Below are experts of layer 3 (counted from 0) of a mixture-of-experts language model. Rows are named router (the router's row for the expert), up (a neuron's input weights, with its number) and show model dimensions 0-255. Each number is 128 + 24 x the weight over its row's rms, rounded and kept within 0 to 255. Numbers have three digits each.
Before each expert's rows: "mostly gets" lists some tokens that are sent to it at least half of the time. This comes from a sample of Wikipedia text that the model never trained on.

# expert 6
mostly gets: "Li", "II", "writ", "Born", "child", "Direc"
router:123125119173120092095122124139178150125140118108131143113127134167134158093147158132100106128105156125099113089114140122120150149124127147114122140117109138167134147149122105128139110137083124157095129115139161122096130108119080107110132089167128122136173118151135104097142149130112151180149109178155124103156114167122168179155105099124100145140153148150116112122109127145138144078117131144144113141146178149143148118131099147181121102135063130153162134109125109119116111085092178120126107091153106129119130092161130116096114134114114139118154111144174117104150157099139187121141129166149166123115109131156103136160130133145103133106072149123122129179118162117111110112176171139158148159092120129159076155110103127103150117171162103141102107132169149092115104109139139
up0:094105114114157130166158105138134098124085134137133189081119105193151135127119127138174144099131085091114137092073158161105133101151165112124143134164116129133135130136134117117166138155148089128103146128132123132152154137137098154083139114108141127097168114077091153108099193128149139137120128124186133163138144152121169098111162160107139092147156105143143112131164118101094106101138137095148146107139119125147143098151127120098153157133089142119136125096120127099132109171145161147129154150133136107129149143129122138142099113098137130137140120125093155102148163145167180124130118169160107130128150124177121145135116104141161126115155140117122162174056118118120155140109123118112134142113106150162114088117108116126134121059131121183137129154137159115131139151119132
up1:113145084130103136127113096129106119145122083113173111132118116154128159149107073076105118102166121161086092111130152127108113141113127112163141102097121128137118114091144099132140150091192125103143129099147126157136160142113115115099132172126130103119149103117133152116136138102148182150145122171167105123145134169143149138125162117123113140163101102173100155133130143119122118144105100154114088126135144131099109123158140139124082149132142097176079128151146181129141113172110117112149175127092172101132137116150103132113135167124102116111137128130147127117125119164151164146113152117104148132166129141089129120135151117058144152100129131190160091098149152117177069111151106143148154112141086158097130160088131110107129113124161122150106123146117104135111133131100126
up2:134119104130107120105113172142117155095141122145124121117127120130117133152167085094125121110115159099163112119086147113108084145139140119145130099116093137107087134141135114103141141136106143125087160125149129112118093126164112114156132094106173143150125128103151136129117125095160162100123125142131134128137154129160152093097144124137126155166135127146156095102173155158114159121146097091102120062110201124104108165124108138139111161135109147182061137144112125104124108117109117090116130154115144188145160115117145169167149111133070130123090119111103066181120122089136145148148144180135159136154141120116132112137146146134171127128134140186129160118159121131121140124124124144115135095099158128130149116136150152124141176108147155135162109178130165164122142116159154
up3:166102152157128143165112173119112140127158142121149179117118086137150111101124150096108119108112133149110140077146133111148135121150086099135165125129097133111150142109111145144176137133115148090119159075131134113107146127135120116135148113100097115125169132133088151136101110151159124149143154114142134071171149107154142144178110121080092145148123154116140129177106097139098131081087103158092137121191143123159105061130119117150153110125121098137157091124130136133145098130131101104080127121149137109091149134094116135104104138164097171139125111134143129125133130093123134095095132136115167116117101136123161107134132130118140104117078140144092132150155147107138110073117164145170155135112128139076115115156149106110086138115130116149113156092148142193115149105122139
up4:167137109116156140085132088111098115118144151098081117125103137126092136120140078150147149126051149115115125091109107099113143103110161120103098115155100135137102054159118142103119106153150108111175144135136116135113128116110107109147135126140155137121151063122177150115113130154104100135113096127126159105105111126121144125157167162097145099100125110143143114085176140134114103107110078146158101138137106124117155144126115155145079142157109124147150130114117129154192101129138147169120110102133123124180101094140163068123126103149135080143132122151139125101147087117159112135154122134130111143136142097136127113147087155142100109093104117179144138081100138129113142145173137132152111132118143166172159139149154120112125121092139109149137158096111152128134097104130142
up5:084117098079118163112146133137137120158172151118125126104137133091107149141103136151108128132139096155109079103128138091095115093169107139142104133130113122166157138115154125196121132130098138134094133121130136149161132088112120130162097152122128138096142115137108120075154127099155134128072139103144132098143159118107117128159158105110085139161145148119094140123129112094100129118129137119119131102177132097117118113107166141128108128146118058152075177122132143065133061174112111123142144149115152128115151161103085141108159115125156105105069139154119090151107111145142153115144129113151146131108131134146115148130136122157095122072111113158130120092107138138138118109180164145113132172146077134135137128077121131140122139098126118133126138135160121148171120121166105
up6:075110094123057119154158140135138118095132149100143134127115127166122103117135103114119084162084117144119156120179106139102116090106144156128127114121114134116135157171122139186128127116112108148143164136084153162107125135140160123150124131128082131142086127118080132116143126104084108116142123137126148098106142142092085116138158136121143146143099133136121141111124155066131115169156115166175156150155142131112127156168124096122103110125137117126138123128123133106109152108118117099130122121118127114152151129145128110169151107182170116119129104140168148163121145128097147129094154136126161088076145112143066131185115092149104104099166155121157101134157121136086127115116123162126099151154105149120093078151092136137152101156157095135147106157130155145138077129130131
up7:135127123136094103156119147119133132122132126110155091108133123117120098136094168122084127115173123134142102124141083137080169134108133143123124151099144136118089135113148166083122135093155100136132142156125135144103127089151113154086141142096141148128129165091157138140156147132111122171110127131119158129112159111117145156130068156110160119124163121117135098108087109182121087105202122101134126131120148115098091115116089157106111115127127156164112147110113134125151138088132134154145129135137119118135071115147104147170108109152089144109148150120135094129130125114131150149100111122139089128103137151138105104103143112142143140092134136049071167157165117102156085129111131126127103146153117140140058167147098103126157174100083141114151107133134107127116160160097111
up8:128146152131163123153113124148140118093126213140142135134164121104094106145135120123125118128175048167117160120095100120135150101158160075103141149153146137131112135119156086098150116119136091115094171085117167156118105118122097135124145146116123143150134090111131180130087143156163122115149106103110141136134148143148118139153154147123124110176148143187161138112162149159168181114142106137140118126138126155136144134114126115134126148147129103123107128105136128111136125124134127130139142142157113129155109120096142141081102147119123074127172093155185105106130135130140113125153073134137140089147133106136110117129106165124143089118130165183123148147140127095157119101115098119151134178121155072091147159118134127129136158115137098156115096158095115125106126080117123
up9:152083144160122109148143147166127104063110149127161117094174162145111129145112104105147092137157141121147130114158134061111178159155132107090114126091064134151091162112133134166160108138133152120138160186125089125154083134137155119139171086121107149122143168102131116159121144079171126169107122095146094118110151167143176129130112165152131126136131158121110132125154101095160147133109117137110126128141146164130168132139121141127138109161146101161151131143125115117122087137130110170135119132114145126088094186122111097110120159155128098135130149164137122162140104132124095108121126141145116084165119140142132131118156133096112122106109176137118140086091144144110133123132151073157123156113117114141133106129145149101172113141151154113127093126125117139116106081133142
up10:109118146147119109110127148145164103167142161105142131133118067112159165123166157133123127127146132144157076103098124145146099129105150172135131126119133162107130163116144104123104090106138139110115118107148155074130177114108110128107106130137108123170087130168093180099134158103120135099134160120106140145115084166167146133126108113132103111102137123130082187157138156106141121092115132140129083098104111128134140142126125127156113094088123137136101123143136132147144114126135089122109119116118103172176107132121066128107086097079138131122113162096083160149103101126125142125172123112130141158156147132143149132139180137124125170130101148142131100144150120076085099084112104117131109169108111119146098133123147142144120128135140163134162097177157123183124119110124156
up11:171138124094179127097109127142156131076149156089084112111099094144165094145121087122132102171148116139162118183119166123150148172094116110157147157089144133157102149081145182135125107127112129112118120168129125152173112087148153154102142127140128118131131141151088111111103157108130132111173121106110155129115139136110143113156124136133128180107148120139128132084125142133098146076157139070125128100153180096097132134097133114123128075139124137116129164139143120139091163125126095116094140164131130161127089103125140150134149144134128110137119151085160137105123106137112104122146100100160071108124136145135140137165148116109095097119124152163101138178148165105143101103112108128114110137150103095114117165156146125070120132155121125127131147158132153121130094128108095
up12:137135151176145142135138121127125101126121162130143136118159126176133133082148133107152169190154125096160117120138173136072151158140103107112128140142120092129173171132105112113144151125106131144135100111104164119098100102105142142139123154150140098138132138084125159072152105127150128115099114106111115116132127168141136104132127105090138111084141112113101102154158155143160144105126144145113124160117098154095095099143116097109127108124074110093142190116132119105158127140104154139181097114145129133099146111135144120121096126127088110138119094143124100127121138110098147104183153108129103146137114130153138154158113136143144127105163135097147101099107149127128109088140118179095104148123153113130107066090098153124188173099141137128111118148147088146165146156088154
up13:167129165139125116145148116170144138167131129136138127108084118108104141119139121121121133190132132155109070129156143124112169156100152160158098110139143120135099086150122104103146117152113135134179086132132099148150126145120131156068127113106187086156103128109161104129168101132135125126158118133125126163079143140169120146127128164156140100070149123113143158148160133154132121129122121206092152178142111087121100126150137086094138138153108163085123123110094195155142124092152134111106154141101122110111134131143152127135171166130077120120128136117123143100148116117107154122154141184161152128107114114084123084124111135107134137169100100123125128114161161137126126136146118138097119160128128129145139137107136132176102131180144142120145141138116104135116102148150123
up14:159152140177115170110110132136116133178140133136153142150111144128161154133124093166094118097170095133128100140152152112106094159184138143158105138108143172135120141113146141127142127094143131127074146151126143071137092139144084139137149130117137108153140125118154157092141109102144140187103117116133157098149131129152160112133146166075134137118094147151130146144100111128125116142111093154103123088142140107123116157172112104149117146117134148112177185100119139078166107095115143140147094106123085166152119163131084165118115164104099116141160153092117128164133143128114149078122142129128119123132121118148159143109133128147109106128135113151127127129102118163094126131085155160072137132094129136132135139118134131146107136118135096160123097123127159124175198130183153
up15:141106098151187133139146146090148139139101126153137119095133148131159122143145101121128118157151143120118134153142109119101110137110129105125143144100126097190119108110130078120103123119139115130092168125113123110140092094127123097139164193145107152126084152122131129139171122148111102191105125149126057139163150151132138157161079129169103112157113155072161133140142164088096093126118144096100111179148128133100106117119139104120162104161101131118123102125122138116124128138091153131138105127084150148135125139130130102110095124150117121095098131122107126107107082110092155146175131093153123135159088121127152105094141168088112151123145103139118139121114165108138135126115111105147059150099117124098106107142161151134110148104180170118141133138135088132134151153147099
up16:126115129090173097128066107150114129121114129111123098131121114083117181105117076147125122161154089136109128137109133167129144114121152165110129133185124151099152115171128138130090128147143110192113082126155130111151100112141127115074107139112112139091096146149092088088148154126129109134080137127116099100157123111124153125139129122117106126096129131102160168102128116115112167112150094133138137133105178125137110127126140121141121131166121131077150129109162151108143199163095128134156131170166129150143144110140170101080137139143085175099095127150123116096147142145117138130133133131158131103157155121113125139147105101166134122132096143122135124115096147172124084106106133179103117147132109123137123157145092087112157160129154127128118118104156170159140100171124133

# expert 14
mostly gets: "Re", "pre", "re", "pri", "non", "per"
router:119133144136095121109135148131132173141167164078078124133098143134148115132132132111070185150144149100124115143105126103178133135129115113130126159130140117110121162154084148139130107153112098120086092135175128143143103113151134145123124117147119103113133143150082127138092175138166152141156135132137128130152132174106090135165152110127135136133132142145133132115143109146122127104118139147147136097170185169154144109191098143129167158123079141110125141100143143110120162072099128154102109136094087119096109136107122181084130127132145153175140141130129101093115102160101140106172154143117174081125113124120131134131118162121124132111135118130131145164131135135111126096126132142137129184103131123172088187096173148137154172157128114127147080146137168151112130123128138
up4:137097103170128151151104153130135138108084084093096122150131160124140112124136126159096152129173155173146103071105120119112106153166077081121117131110109111146133130136132113160125140108093112158165145129113109131101132123124162158184146142101137150131118140105173156151118094134123133100109130106135119142131147153098134170137132090110140120124128184127138191151120129131118123146125123174155148150176153147160125111126139138074145157110153126129111072096138140176140076117110128112129118134158151142075132147128124151095113141149133135119128142090127142136110150123116089151099142128179172124180156119101174172131156143155158109149143134096164117158121094128100120131096126195168132130136137110099166140132136157107132110127128120142125125117112164119086136146130118
up5:130079106148091137195119071097167137165143108099133137126132129125132143123117066152125126090154108168111125134155121086136142123130111148159119145160170150135096149193131131151126097088127134073104122122122104102111121111115121133159159143164174140134123116098084142154147084155078103139139096114153124142114154185085138155118139090111121150151130144111155165139154150144107134147115173104152133123145134110114138108108171129118106135138128143112123121137108139118118146114138138140136093152106114162108100129150144139127105144145157145117133149130138128138119132104098141140137087136121060118125127095148084088127113125088170106140103132110119155099108176129149159155178119123136145130146130111131077128133117138189126131116086100142134094154156119169096147101113101
up6:143159106134127108082147116092130184134152146142176137148118126141116075146152095077162117122131114123085136146163141117077115123118127149106127128130086150129116150147108145138095120154120147164144119101124140149093158120142108127112122106128110137122121155086126143151147141124171144100118120141158127121099108098143133106119131156165114156133090090141140121088125105127129127075112114130163138138084156145121145119132126149083114113081105151139124131088146141120120153090019121134156115141184127147117130147118112131107148094117140147164145159105113119154140136152086122098107137165120098134136156122147135116154155093131127140126140124170096131079137140136121133113087119119094170101135133165139124104117135162112136116182155164098118111129149080128077106092086110
up7:093152137108114109076143107158115130154125119117074107114091083108125161159139124132161149133146120140135073155118165148070100146169096131135119131156124114115088098161123144118138120118105135139107139169145129111156127081097137115153140086119132163137138097129135152037158139131134122142150116139119132142103107122115153098166112113182124111136114124105124117127148124133152123143095094119133140101136141135166155095152157141120115119131124185160121098113108133152041103106113147112126124124115127118114182100127138163155098144114167116111149142133126129134102081102110108094083128159103104074116139132117112167093154136155106114147113142141091102111123104135160123100128127104147165123157148183118116116145101135143101133154148156110125173119125133104131095150144111
up8:108112141156086145126136151109101181149157103096109110135117137126119112155119093123105142107129123151155143165155176105164110121129120084147136143125114151112129137122123164120178144142144114145163151106157127123126156126145120156111112174090113202110132130138140139103102164109122163147142147138140075143167118129101138126159117095128142137140137136112172115101129138117137095094128118120142137141117027146135158128097135163135131104119162129116142173110199122162099143161153089140126150102111120076135163133134074119135117123129100122127151117140107113114134125164133140151118106162086135074124146119137111107105117126095118109144136117147122151158120110122100102075160130148119171128130098088115152166171099087099117103144110150138123130133131134133159122092096086
up9:164111119103140138192138122121112131139102153154156071123138135084150105169130099140150117115100097142102127141102138111130103105173135101090144168110134118157172167131152127124094138137101124116137105162143128114092124159145139144128119149148128128122134147133138146136132133152127115157190087088115105133178142152118130169149144121143122136140125131109083120119119129106097067131114097106173140108119173138103142110124160161064177134133089169123116127161152165124129105154146123097135118108153150099091132100136120142125147121111100062151132151139139126101170165161155116109139124099131129141136127118083168114143133137136101116128126100088128124109174146153123130102123104112113153097118111193106100110131078150126169167098110115119102128122167147118091136114146097
up10:082138129121160115146142132114127096115121142129135082175153138118127179147152090155144127115124145125125156125179119141126124129137107087156115146147093147166071135142183116139151118091163117130107157157157109164177126106132130122168123120146105121122107133113085107115111153073134138130158133109140082124143159102157150127130143107119123125123137153166128109095152136122144120125103102110118118147135103150115095114113155189126168130125150098106140116120158150116152124087152136154137147172161085157135106119153095114146104153178169108085121149121147136114101141110145137111192099114157106141136090181133124095135100131125153128109125173159109126119124190133153088101110122096134099123174095103125133159137166116134121151129137145160110097148081092124141100127143119
up11:106132139134146163128141128112151103176103130125141088157129161115162149115148075157111149095130152163151157126120153063115126112141103120161118080179161123071110121114080152134161125157122119126157111104136121162117176123131121094103166164126130096134107136122146168153132121146118101118115098097122155156091114119155177147128121111091154147131149105166128139115119164103092106096114140117144132105147146087129097140100151113095129129118116098111131152103147126107167119148102179102136151135149096130115109139124103162129156100115150110082122143155121132106069099163091087105134138134109126118170147140178125108115105093133142176110144104109148106138114143121129127107112127135128132130130148140153122105134114083124157118188152164092160127161165143104176139110132113
up12:145114129098155093148117111135125146089134110133161114190141166079144141113134108140167161137135119140106164108139168128146122132176204133137141115100137122116151153139130131106164129158152117152115123107109138119146119112130104119106182099108127119141181117127173134121098111168174142114116159123160117141130125114093102166145098152154148091150124131158100117150152094136119139086107126129125111152167126133123097117134131151171148143151113103067156079101148079139109141130145141133189119153125124148156126101145135097168131101160123120147129154119129096126142197107127086124132155123125141145162119084148092134141095155153114131121116093137153154149081149128153122190108116104119140109123111097142112134165122096182158125109134104162135110117112123156119114097119116
up13:118090114130126146130088157092132140152137124114103107121169114127111122131152146127089143172144111138133128136101146126150139102150070128130112112129152124129143151119086133146154133142162173123104110160151140106182079140159175115126094155133121133124165129134124076105098125144083111105162078161110160112124081147083173126113120132117126122072126155144146154119126128109203102125092161157122128123126095158140159135146154132123165131147115124113115156117157153148152149107099111168140131105125140117160134132162072166115162165152104096112125130119123163115135124135120160106128107166117179156122111147137132132122131131126156088163109108117093086147143069100131115126122090088121159133112112099089109123136150134136135113112182071120122134151146095127141138151132149
up14:133145154121116048111093127130109140138158092103099072180127136135157125112114089119125164141144154125148126108147146153144123134136111168108110103127106143098119140145110180146165132131094117159116074098128166158129111122131126121096143156141118123067111110122130122161168147137123155118114147114103134114191078129136133129118127106124176123137117146135103150121137143146055094067132131125140112141091117056127096122115161149122108158179103129115106117088161133136132142062146109153113109184125129162133109155106102144111135118163143098177135145112111126150132113166136100110109155123099124143100115107147104137130123161151120147130144106133127129142171125132147132143104120099098182161137139109131155168122123139091113103166123109111128153137151125150135125131117113
up15:060128181098182154091109118141134139173127119103107129125158157126117088157105099134127136100173113107084177123159121125172130137095123121195141088122090111111140115188152150137128122084149122136098116132159102133133139081145124118090135060137088106156127149105105062111102115109156123107113150091107166118078112158088128101129130100144116143133124075115113124144144166121118142106177109146144144140118126109151104142137135114124166138115094160129134110158081118135148179095108177128134114133088102135106122164140121126130155141172130144142119143126157105100134143153111123157162095125115116101135098113130155108114145117120129118129116134102135100132092124114098111129147114120138093154116120143140106140109086090132158142148132118130135131087158121134134140136143146
up16:130174148120125130114108144173120143150143150128122127134164165108137147134118134161139095162112142134180130091113106147121122124147095130146119130140111106132171134151143123101124101125123117143130155106106118132112140135153160157135140106146097106142119120107116101140169121129087123083096186095116090145124141138114108156162116120119099143136172140165163159100127152110169134129152104154131154167101103130118110128104120123106200134147117132104102137132090108076113153132137173125146128136133116107102126141118125126162103086170175090123139153104117098126103125103153101148150142093133104106179115095159130095135138120104156110054114179139167101153143121097178119164119102132073149129179117128140114122127139130131157119120161187128152099134154130088077125106130139
up17:123066130095091136162148097130100165186125086107103146123122083141101139144136106092093127125119142072137125144119144113114175116120147110150143070116138147153126156147131125139151140136117149102149130119146098132120118118162120116109173144152113148093133142103138160107065114153168133125151127134216133134163093123174136093168156109133117137146115108112143118131160126174054137198110137146114138122129105174127096112142098113121120143119133150103103173147105116146099149121163112129100127113092102111120095140130124110154129105137108114138147138082109115130117110129078146131149155118158137135159106123114133125157169147119130140151101130130129152089126125131124087118137099149110116141160140095142105112136151120103099116100086122121143138139167153159174133132167145
up18:108156134108093133153126146137110122136150131148101083130139114177142155148127108153121136154111113100130151159147129137122121102124132115128109103139134143137097102108121119138129129117107093154121123145134077084165080138143146114148114147164103106123150141117080140184157110106134104133120094156119170093146154097067173150145169109121113115127145165105116118081135126136115122105140180117144120091128106133078103103148065132153106139149165122112092122114126165154132121132143148134149158114175137143109122109087142098142114096096089098184134175115136124140126123165123149134106119152156141129090109109144116148130149137104164084110129095137092134096170142133112118159119162106166146172128147131144059098128122148179149141138141145129155122134092118116168153130086107
up19:122149114130133087120083129122135145131103139119147134160158113126126152093141172074133131107140138131094144089117127091110100148122161153121082098129127124123173111110158160073120130106132142152158128115157092146132108125137125170154109126147109118138135138146140151121108104183122103129073164153139148143148152174159092127093139138121097099081112134151067158120155150131109130155161142120148158110143132115173164120151101121124108143138121109154109100135142155118114138115112107145146153142127121110070135094111116153102131144142136147156136138100122108124149127143159151144150168112140114113142147153124137089090140153144148127156141101135165160091141160117089062071138154121137114129134120180178129072137113135150140127075087134183110115115104128144101102151135100
up20:114176137128123113127150116127134144143116141094158158117112170115112146151102145142136148151059125117144192121150084148146130117099151118137147149121102117116108180120108121136149088113146142142116124114114113121122152127115076117129106124133180135138126124138113105145122121111144191140072107117121092099117145110165134106109157098111155120135180147167140156129106137118131116123142089136139123108118132159099132107167142138065113135115047110109131138101165160130103149131147076102106131110146162135116139087165099137075113163116130157146181148158146130089135141142151129136112110115124175079106121099098143130126133141164133156127169173143143112158114094126129100129156167138155188161115122086142114108146124127134111131135115192133147130105113137134135142127139138

# expert 36
mostly gets: "Con", "For", "pro", "Nor", "In", "Ex"
router:093139129136102120144167142176161200129158131127118118170120143122141152141123164130102124140133143080108121173090135124208125167120129120140135118117139131129119138152083165130116142129129120152088125137175165137150106091121139140128142125139112118124168120121115108133098162148177124089147142151142122112176142175121148146192147096114126133149138151125127107110144129162141126081106144153176120131105165133147123140144109137170180127146087112162123149095143111093101122098111159137128081141122124123122138147098130116128151156108129143114104147116146148137107132176126138120179127168132141107138123128130143116153134180121091160135095111129125144144103161139106107110127145140153145157101154146158106167145162160100159177133120147115091099109170181110122103110132171
up0:132149133094138095154147125119145167123118122124124167136137124127149097100112103098122140120072138101124131134128121147148098129130154107203125157144127131175133136132125092169152134153099125179161124166167094147103125131156104135136129129138137121140138089140135154159128119142181096080134149176109105127145118113103129139108127116164151100130146110145146115115098146136161129132118100094051137109137096087116149096149156158092163181134140113155154110131115147157126137142163173156140099097122114163181119102134106153128094102115140147127146154135104142104172085109120140148156138115139133144141102149156145149127116145153113169144128093141183134123153150128136142140080158122149108110131172114136106104156125138116107134138109128170125128170153148122181186081116128
up1:105111114105100182122129102148138079142126107143112147135103126152157142160122130124099117130139142133094079133088133118126180125107167103117141090149129158145112127105143122138131127135126128128122133104152114143144130105116101165156137145123144090128132141159178096191148156113119129110141103142155135144134129106088133136119120149130121152100120124166126111106102164095137137145097100158114094082111167145170144132134109109158142114161143117148138081145097085086153106161132140098140114186106100131109124128115095105170148075116118090099121136159147126125102114140140105155165125186106102118122152137141153112076152143121152126096111121108143152115129137125157124152111107060123164194133125126103101111078123127135108123189110081129093119121151120152107107168149151
up2:102130114150123150139111088144155090112160126105142114102095081104109142130128127119130138135139175111076179119142149120129199140069119157170140125110146112164149097132092154136134118136114092096132089129146167133101099173122120107135133151137126123108146095151121127101133151128139123123110092148140150114176121097115135150128131138127156107154113131113096124118187165116086126124106180096158126094142071125134133138104120155132142137087131093096136114156163095093140141096132092129130118159125108155160136096100148099161119154127144165162146148176141103161137090136144104128118139162079140156120126098148079141096120135158128094169140119087102129115151139173082140150142129124122125180131116106132113148161124142133104097130145115105137122129162123141161164108125110
up3:117109164141167151152124150139108119125149156138051108132142124106155160145146136150143103147151135120135143157157114105169137153141144062091101155167162075164080130169102129122103172140162136113131127132153137115104164136105171135118130126125084154147103129120154082106131112121125122131135167178108077124101167156133144115148118123133129094153113161116142131137151128137138151124158114140147085097146136140124112103106125119124123132119153100118135144100096110119126137125112118140127111099161138135151139121143143113117116158126176114098126094107144129141124117146184125168171102131133077103161138104122113162166082108145116126117106122135143094134117113124166124126118170144165128106120157101139115098123148100125116119037098156090127140156152122087108092117164088
up4:089133141122119136141157128125077115158135132101103124092113134155124113084126120141127118117139130149122139131093089101133128089155137086166132157171121158079160127125126146136107123128132143121136110153094129092135117114107137119150128133142160117112119131091128117130147120121174091161151154100132156174132146112123135143130140143144086172136114178137137140117101177085093103194128112094149114134141129193133104091132119114164141147116079102166120119112146144139116116072117152151132117151161109124148139102130115107119178101061137132193127149063104145154117105148155114099092122131119160143083136148094106141154154168127128092115135132121184108129113157124115148157149128148107110093104136137111147162146142133146156136141165135154115158123147150178133126131093126
up5:115143081136155098140099178126134125162121142139126115145156116098161067132124129132106138151145144122127135128097129150142102121107136126145119124082146088077173096138147159105110118130130122098156148111163146140135100066164147182107130160116142107146135098103117134140128131161110135122096156151088168119134127138114118133121130128145104137075137125110133093159125110155090114157116131140117150176131126142129141116126113062181151148134125164143115097076108119169128137169140168112111154179097156107191127108105120111081103098105116096115117140139140139133124117077089143126139155140155113111108167102126098094165089123100125165146137129150133111089125162137122107141105098086112123130152108132125091142100152148120121142107117161104110130163131160131129074138131154
up6:121129123110152140150177115110116093128089056150123154123117124147122131134097156114127124143105149142123159108109147109141107113144095125152099148109097120177138131118176106116105109097147148172142131167148171135104117168130174115137099144123126113130157138110113103137143156118151139104165062111093080116115134154155127154122140163134111061114079128093121132121084121125129088130154183113141142163154150121127132103121111100126153087151106088117108127125130129143123150116123118120141141111129152162132124130136129143150164124088176141140064048145121123125129133130167167100140127108116150112135087111106111149151129160116166149081148162117115144142135137132153149113115166130085086153136075121123150075153132107132088122130133126151129156098109150123151145121133132
up7:098145162169118144113110155144106111146143106131136072140112102114109085133162097152116146106155159145147099171085134114149135151081154132130106101141090139121132176143113156133094163135153139106156132137120140150114123105136141168114134078086108116154071086110097126133126075116129155088144113140125119127149122159156146112146104142176119113110140114122116088151135171161153119140124143134141165118164105101128125151141135116092104158115101143127110105123117148139140131145118188171148104109111127089136106106080099138132107134107102168166126115098102139172154107078112101130126169115159123151127135133101111130118131160147139147094106119146155134164148085097133137152117132102119097128102071089156100151109183120146147100143153149139123091159155124111143153094122119
up8:156143154141104136133134161138121149141088139149098109136121137185117135118166124128127194149125128085122149161163165135118073131112085117093131126123080131139145177091116130153122151135138109098132092159158099174111122150106138134113106116140094141139127126172136109140116110163119089071109127110161155131131087107141144131156131167076178078100108127112081149114132138143143129157160105162122128131139102156138109147152128119106128096166120120156119096108116112182147153116133090105102146173145106147086144109111105130127125136144120144095119087114186130151129147135156128155125122157085109118125124122118146119132129106121087133152147094129113090155128126128106074090118159105096127122118132142119133136144077086124154128097096182123093136123126110115158091116151133
up9:101107184146150106152160113113097140171130134134149127088142153141127133108140101120099116139086118139114150150137136141076080119076162135166114105186132130165098117146171160137078114115110107089123169127109090137128153116173102096179099137093131132103134149133108161088115185136088140151112120150142107119112131132130160125182106160129149148142127106111100149131148132141124173135061156126112097150129162146114192103131115108169151104123109126125167129158101108133148150146159094068091125120155120156138150102162129131129145149139111126153130128133119117101114149120127122108149070143107131130140146157126156151140156140157125115120110139133102123132131138134115129123168131129105154135073167101140105137121169130109125139125112106131102166124121116143091153093150154
up10:112147101124129150109149142133123122164176143156131103124122110115159132122136093140119135139103162134130165096104100109107125158135078155169139086132102131135172105123154145177120143135142124162132091075122120135116113109128121156172140107144128096181133117144144105109169098143172130129114105126102169162100139090123156112147116095110125147148149133111128142126133144137105109171130102122129172131111121159104108124125097166127161085134105085148121126085116134111145095140090163061126125139120156111173133156158112120128152143128119162128127158159138146138141129090085108122141162090098126130157133118135148144142108148129112121125093126113118140175158151151118110091120179082108137121105110168110106106101117118132191094179113103167129153175128157108091110121133174
up11:166147101138190116135088150158203177084107133128124105136129152135152120123156139128106105132140148128133106113102197090127074191166128129120124124137136059142098086114132126116119123122151141131112101116119141127139125124124130102132143122115096141118155105130129151137143164136141101121093141151147162124111171150174095112134132140116130147119157131124091103131150158144095132123122124130140114144110146122156091111132127128130096131123108160115119095139079154131160111121139133152121104137120153150131086106133123152141121066101115131147170110079143120129138183077119080112131135097115107156170164101124138142155147170114147138115140124145125126154151159139151129142162156123117151130133116188161113148110113118107073102106129093109113137125113128103140165055101125
up12:082126121091127124066121144145138084120135123141179099117119136115142119116104137133125104163110095152107109135121109140080114107119067135169174155158126138138127114143095091106141106154147106134078111142113129109101154154127166082118131133105075124111133082136117164119172148085120123120123127136104138122141120126138112105119150089095142110084161144128187108118164140120141150114150100191170129114154077109115132152102139172164119110125107130149161122114142126092117135122160124108118115141127180150142147091140134154101146125103135138098124070125149149137167153082101112128137153127149111142128169098138133149093102126147107137113128136178158145136117127120119090116126109163155148169132123154132107093129103133182135144157110090133102109149089128157148116095138130
up13:167159172108110114120124113085136145119148132121166111063129158137118140079150120160140141097117147157152110121108163142184123142113117153149128127109131101154105120090182172095119089138086127117103139104110179118152128119097110093149075126137154100099134134155105136114113130101101116126132141158146106161110138131135132134177147115113116118123146154132078093132106135138129121134135074133149136126143136120133112142157099167097144099099142106098111140128124120135129092121109086091120104088112117125135089115117166119131133145100105141139123134062143183122140131175149125119095125116108166077142120144129124126120142101148098138102166162139102104144129117089134125132101091139148176119099100113127165173089159131145172095140107157092161128117124099098129149142123172
up14:159140118128098070142144167110141104128106123148135151151113178128146138154136116131131111130082124162134119131114139164095119070125130115154136126135118152111117108135131132133090110169164108093114154123130078151097151102130141142128162098098132129081109126107123111187140118179135111155147145140164154132121121099123148129149110113120084133124101118137134114112115141135101125122146063143112117106129114152107127127125142131095070084155130124183145127104130094106091149106107132136114119165165133122151113149088139116103136151128123106076123132187112121087145101087195176146146111138101124140110149138105138106166142137125079125145113154102117120127102128149126137095156188083095186129106167157121150110120123151131157150126157095143120162121138105164150109110123107
up15:120075143152111178076134118141131187141139113113124126137148133099134150110140124131090153152156144111111134100122127137090106160151144136108134114115154137124143113088132160123171124108108092155145133114126106159133155141122124146080128133120142082159114172140144123161147151093152154138133100134149118094129086132104106132134102141110124133132147152140149076149110136127121144080125146172136176118153145157115091114121183128086062100123139119122164143129170195109138133133132128143126145091101126122152112103138108118157127093076159170128098128082115103140168132126185119132126121118163066163125175130111126136141133126127141099157120078120150097138141160119129109174119151131129141156120145112152104167089147100117147117125086132173128149097129117120133146088121147
up16:111104135112136108157150130126146113109121117141168133112109140184149137132128114111120121158118096157120143138136166172147143101140146082150161069166108092054137136128063149119134133125139145103124074139120125160136095081122172135160116124161110090146149116132115117110127124079125097112129118137095134143153170103121139089112127146130131116143149111105127155126090151137132113118130086139153107095102113128132138152127134102122158106153132115111104087133147092108128160131118098110134165101118154053084112139139172110145129149112153134147148105131131133149149087126164107159171136171083123125147142137085122138131104109124112145102100108090118136119117076153130156100150156125145102124152157094109153172121123138155127116172127149110123103106134178169107179121144135